config.yaml
n_layer: 8
d_model: 448
n_experts: 32
experts_per_token: 4
d_expert: 64
d_shared_expert: 0
activation: "bilinear"
moe_layers: [0, 1, 2, 3, 4, 5, 6, 7]
router_score: "softmax"
normalize_top_k: false
routed_scale: 1.0
balance_loss: 0.00025
balance_bias: true
init_std_router: 0.027
lr_router: 0.000803
n_head: 14
n_kv_head: 14
head_dim: 32
vocab_size: 4096
norm: "layernorm"
norm_place: "pre"
norm_eps: 1e-05
positions: "rope"
rope_base: 10000.0
rope_fraction: 1.0
qk_norm: false
attn_scale: 0.177
tie_embeddings: false
parallel_block: false
init: "uniform"
init_std_qkv: 0.0272
init_std_o: 0.0
init_std_up: 0.0272
init_std_down: 0.0
optimizer: "adamw"
lr: 0.00094
beta1: 0.9
beta2: 0.99
weight_decay: 0.1
lr_head: 0.0155
warmup_steps: 345
schedule: "wsd"
decay_fraction: 0.734
decay_shape: "linear"
final_lr_fraction: 0.02
batch_tokens: 32768
seq_len: 512
doc_mask: true
train_tokens: 292800000
steps: 8936
dataset: "wikipedia_en"
Below are experts of layer 5 (counted from 0) of a mixture-of-experts language model. Rows are named router (the router's row for the expert) and show model dimensions 112-223. Each number is 500 + 40 x the weight over its row's rms, rounded and kept within 0 to 999. Numbers have three digits each.
Before each expert's rows: "mostly gets" lists some tokens that are sent to it at least half of the time. This comes from a sample of Wikipedia text that the model never trained on.

# expert 13
mostly gets: "inem", "unicip", "igital", "rug", "NG", "ream"
router:522507562478517505514500429570613505545428461504499558532547523448508460490465479489518544473515540489516444434600472421500527455508484508491463531477475458473463479526522483443470551426485491443535515476504512534472462483524471457457526487505474534550470506509496451545509516447456447488512488582551573537489497547507510551471554497483

# expert 4
mostly gets: " coach", " American", " player", " politician", " Minister", " president"
router:531480556552486564439477467526468531488554567512513416497505499505539564529433497502468516497526461468501521491461500482527490456463427465500493565513593413530492414567457606492486483525435467468458462454502538538465459552523526450434590508551467523452445513523477596506482483467511413516443515525480474417474504463521519501536442587565

# expert 14
mostly gets: " dec", "ult", " examp", "por", "olit", " UTC"
router:480568528528497510524580520512568492605505542448520557506465554527441568538566506494481554538537493458565504453475534594519530515523450461529477466505452491453476533526551435563450504566446465518536524505483552546501426485540539518434506545426422514533449509434577475519455503467609545499437485520515573471515476479475450461508449445493

# expert 30
mostly gets: "ation.", "ed.", "°W", "ers.", "es.", ".\""
router:500519516573531502482518502507482518464551488504546456471480484504519398448484500477540451498464411539460533426515435470566520486450513543526490510529472438562448425439486460497536536456509491561512516517506515527533488552465538541485411491552590460443477470522525521466509436529512483524588492465514469472517451525514465485489558450498

# expert 21
mostly gets: " well", "fess", " ed", "nect", "ject", " prom"
router:500518498483483463531564501515494505484509534473454442563486474494535511515454588460488510534395506550517454468502526457483466572452503464470442512502496452514459548523594511514477489479576425426449503554504457528487444477505509436540519560492459485526508553521540479418475523486534508537555548514535513452448508445436483463475577515546

# expert 18
mostly gets: "==See", " short", "==P", "==R", "alth", "tt"
router:519485558477450485523441460541570488546534460441489478560537518498402427576502567500490483567432478506572483516554491421491489450558554504556455543496486479488556549509480502508469505526528520466539560543511480488466521539520505549431491445569470484425491487493487413476504535564546552488399454526482500477479535469493534505536515470438

# expert 9
mostly gets: " stand", " Votes", " Apps", "|---|---|---|---|---|---|", " %", "ments"
router:538438522533477431523555522456527467489442480494545478481460459561450533538528548524419456506538507438540505566593513456428464399425483462509497440518394469592540452470493560491506497434518491476506505502442509545506495510527505474441488530508457473470528520470531491459499482508485506444461551565495431529525505531519498464486480485450

# expert 7
mostly gets: " McC", " James", " Richard", " Gar", " Smith", " Mike"
router:508535461491471567478443525527393504407490485572517440507458465471494437426510498510549498507493426552504496455470496561499525604450445534504506481524491500541471406457495478470545517447498494550546474455508496463550550500504503553555446525477540486508488508493515568552487475484448427562539493506540453520469464506505489509457553591543

# expert 27
mostly gets: "ethod", "xt", "unicip", "atural", "ission", "iddle"
router:522601550556565566474508475474578528568490600474547511428531458487534512458496515487474527510557470447575492546498515576527551558539522462473451501528534502522435528559520494467475540521553495477497533494421429499487428466458508467450526489446486512486502551451502531532493529448517476468549516478444480456498508582494479486475454498538

# expert 3
mostly gets: "ted", " used", " use", "osed", "ided", " new"
router:528520476523538517530470563502502456525486550554496540542512577508459465488514526477502546409526502426578484475491465515473479549473540511564528490462426451505454542535461504508450553507521454565467526533560478502489467497495571493460541516453505492508519523488492465461453547596562525515520537528515500551569514557527475524544455507489

# expert 26
mostly gets: "oub", "thlet", "urd", "ept", "usp", " Rele"
router:476525529440635525535505551522587563592417475489552502570486504454554472444533508447477525547580468464488472466496404476484582483542514452473497520499538526439475514514455493508513565529565503501575492477506519482473487446537468512527495438510494557488481494514477464513517512498557504456557448516472568458508578574490491525526502488507

# expert 6
mostly gets: " was", " which", " been", " they", " when", " he"
router:479421514562473501434443511457488472562523495579513505487493467499486474540479482515505405494483533469485540510557531493466441552477488538465581485457465470479576507553427405488566467464449494581499479463523461499493561472443482534545444469489533473536546519516441505470563507527497546582468537516462504522521491421500468508530504474426

# expert 25
mostly gets: " ft", "g", "Personal", " mi)", " km", " lb"
router:407482489495514414540484497514493563466508490464512540446491529523517502515568470498447522487550501447397491552469495519511499552528453546459492520493517492488492561473530439490529494552442534510482514525456488468545526504450445498554537536473470498416566530487583415571449523497524509493508519439465554525468539491482436513573455425515

# expert 5
mostly gets: "fess", "velop", "ief", "ecutive", "mier", "hest"
router:494543543554501470462556441466514437529549473444514482537506472468469541520499595511529529499496500444545480498560506553516465529473552409562477455524479506502474508489527540536479493486468483473502490520456473497531477547507451478472555498454441498519418455408495475467425518458522446540479498548478428500415554514573490491512520469574

# expert 22
mostly gets: " New", " Wil", ".", " Gra", " Peter", " William"
router:500474512430581581499499565468571555413516413463448411556458498525504469464459489459556516455525537529454506454476536410510593457561505484528472526532504472551430498400512529531516561531513458469518468442461498512395597469491465534564433467464487481541483533552471568515497529521520473498521452569500444469470465487551444518513535512500

# expert 12
mostly gets: " ==", " School", " football", " Educ", " Force", " research"
router:519504495536449439540488487547435450499511454502551417469544528407441483503544501501464481497491532524469561458450457560555453427458512537478511435579538494513553513484467596448463498499505469500569416500542472514455543553473499397520505512449511421534514487530441558562570410464453450571543523473520527553475515496506526479520476564475

# expert 0
mostly gets: " (age", " York", "west", " Californ", "orthern", "–202"
router:428522429471517507491446531408484481472447501474567541521452482488500595466476445547504526513590539509516476451462490497434519471517502515499499570474570573492486545476586471563569470475512524520488545512521507488580495415532538517482541391523489501528562477474510485471489455438486494489495451479556580540506536511514516503464511443493

# expert 1
mostly gets: " FW", " 2019", " MF", " (0)", " Died:", " Released:"
router:519471501533356487508424464448441546452545551499469488456528443495492544535492484518492483536438483537433514596459544473460475475450445543486522435503454515531448474447541467535526479504527518501504453482455515505546578501527495511517524491475529494508531505433552532495474490471434580474506467520505481616541484452530463527444474501485

# expert 28
mostly gets: " States", " British", " England", " German", "–18", " Spanish"
router:507493518513526512529534545465521542479500443509562435476515491483482481520434452475436477512511538435412532559459477457548521470490492547454513522454512539548517516528510515511509498473450506517489430542473513482525482592498513468518516475563473528531505506507524538455518465452512463492479468449484554473436517531510531517480498467530

# expert 8
mostly gets: " new", " song", " album", " public", " father", " film"
router:429554513459476545506523479582497512429413501538529443469484487481505538499536453506531513418505533515495517495429537497486454576440564462472488531480512417459500481462538497447507571426509495486501535463517493495471472486447468553537480534445513531468539481535548563486614510530510465527480521463487517504493466490510525521483509578564

# expert 20
mostly gets: " the", " The", " \"The", " You", " \"B", "!"
router:569500533412486528512483565507396495453523458522502543482491474535436569481513468497522449536528470583480472529518505509484527481513557535519535546500504496430551509472522626493509536498520581539537481522454529536513572516407469483541458535484511521462509468534445603519504438516503532470502418415476513571557482514483500482448550501527

# expert 31
mostly gets: " used", " known", " than", " into", " called", " including"
router:464531501503548479484506509482422437535461510522443481473469541465483511524469524463586569481492523503523560478543431451556425560506572496552521469460483520526499620486519512526446452519480495544464483471554497538593440480446610543462493521494499539487503509438548492479495562541500540510478532541444446553525509465492554489473524526571

# expert 17
mostly gets: " by:", " Born:", " Country:", "==See", "Personal", " also=="
router:492462509513412478472510496527490532461620549468472553410474489528551452541562459565371416534475514521450466509410523522542498571511485551441549440539473582476544494473427502461526453551538532485449436510538460484458584510478465502514471536542601472474480477554506500521495426455452476487539494446500476560509458496494502495527517568451

# expert 11
mostly gets: "í", "mond", " 0;", " Jon", " Daniel", " Sa"
router:519589453483510538499486434494497555505529449498514579582501485444495496459495504490485539496556437510529509512569467474494510476513481433463519465501504508511468436487493553457513443417529482550578476503551518480448501479574523436476481500505449510532482482543471469559572478517502547472489486543483469464494466531515473457469533572509

# expert 2
mostly gets: " and", " but", " where", " through", " during", " into"
router:507458502470466528445511493476434490496505512547478478417429501500492506485468466511518527486472535523477528554495517466505484554527521504543505493478572500487469427440521540541554374484451579536481497515556461522513461469524526549545473451501512456493441566485464455478553530556526542445562549495441485466479471495510439481485429547525

# expert 15
mostly gets: " this", " Country:", " This", "|---|---|---|---", " high", " Released:"
router:506491441455473507492523561485467541514563519516455528447515456541552559510572488508476450512567432508472403416492584503455469531452490547566492502499460510537493476519518480484570520533510563511463533501501453455567542525515411508457547574497505512487474470504509508548428541532468466550506527525594479488589495564509483501563537559531

# expert 16
mostly gets: " York", " Carolina", " States", "ansas", " City", " California"
router:562505487449593510462443495485519589441453474461477509406514463481505508500478446537495444499551516452500442499442490542469505440548421508483516488564519516486505455566546537459485445491542468559491509504447505451481524541519526507567578525605446524583456471549496528535500464422467489451441482528433517516450515514541523487435482456485

# expert 24
mostly gets: ").", "a.", "',", " (born", "er.", "ed."
router:520526471523459507481526557491489413469581533556482474510522458498561483519513427475543486487525570492438531526499418438483469517510448553482507481437600419505451460453489436521520466549470535511500480458518522532493505555511554569558513440525581509473518437507507567461538497510512491494573449433532508516457509442582575494542539539537

# expert 10
mostly gets: " ==", ").", " ===", "es.", "y.", "ed."
router:507503443465530501570494438578526450485502463396499501463529589533536484412505479547523514518481526496473549545545477511567501481493519474463555501507488455454509461449490455526483463484512425454502451424523530449452582554419487524503461477486584453463572421467509533482537510501492495467502550490542517468514521507469495495470459467502

# expert 19
mostly gets: " several", " many", " However,", " This", " There", " a"
router:484408437498511443482524485538513506513445561511448514502523461500492416512424495497555498458482481559466497592493466418488487521462529483460437551517511549509573508506434445493484513539531467484491479506552500493411570537530519513503461467473593461521527477492424525446514548553493496467456533450523416531519449474483550511565606499483

# expert 23
mostly gets: " be", " de", " en", " pe", " no", " social"
router:528489566546551554566438463361451501487470546547496575494423539523472515554441489487557481490407475506505588461429511495438521531537490464513539566505516555536517441539493451492530504468482498484561554511410598541536457485517524550489565441545496584497515472546500542555472475532462498511496565499538531498481470475470535535533489430507

# expert 29
mostly gets: " had", " been", " in", " was", " are", " has"
router:453446467497463480418479493504417433444528427551494493446534544499483489578513476491525441488423506537412463493498577553506459520519530572514522528502470541478538492471475449521506506486462558497522478567559411439535465448495505495484469552530493427513574487535475471516525524498519495481605532463484435529557435510476487418501487548492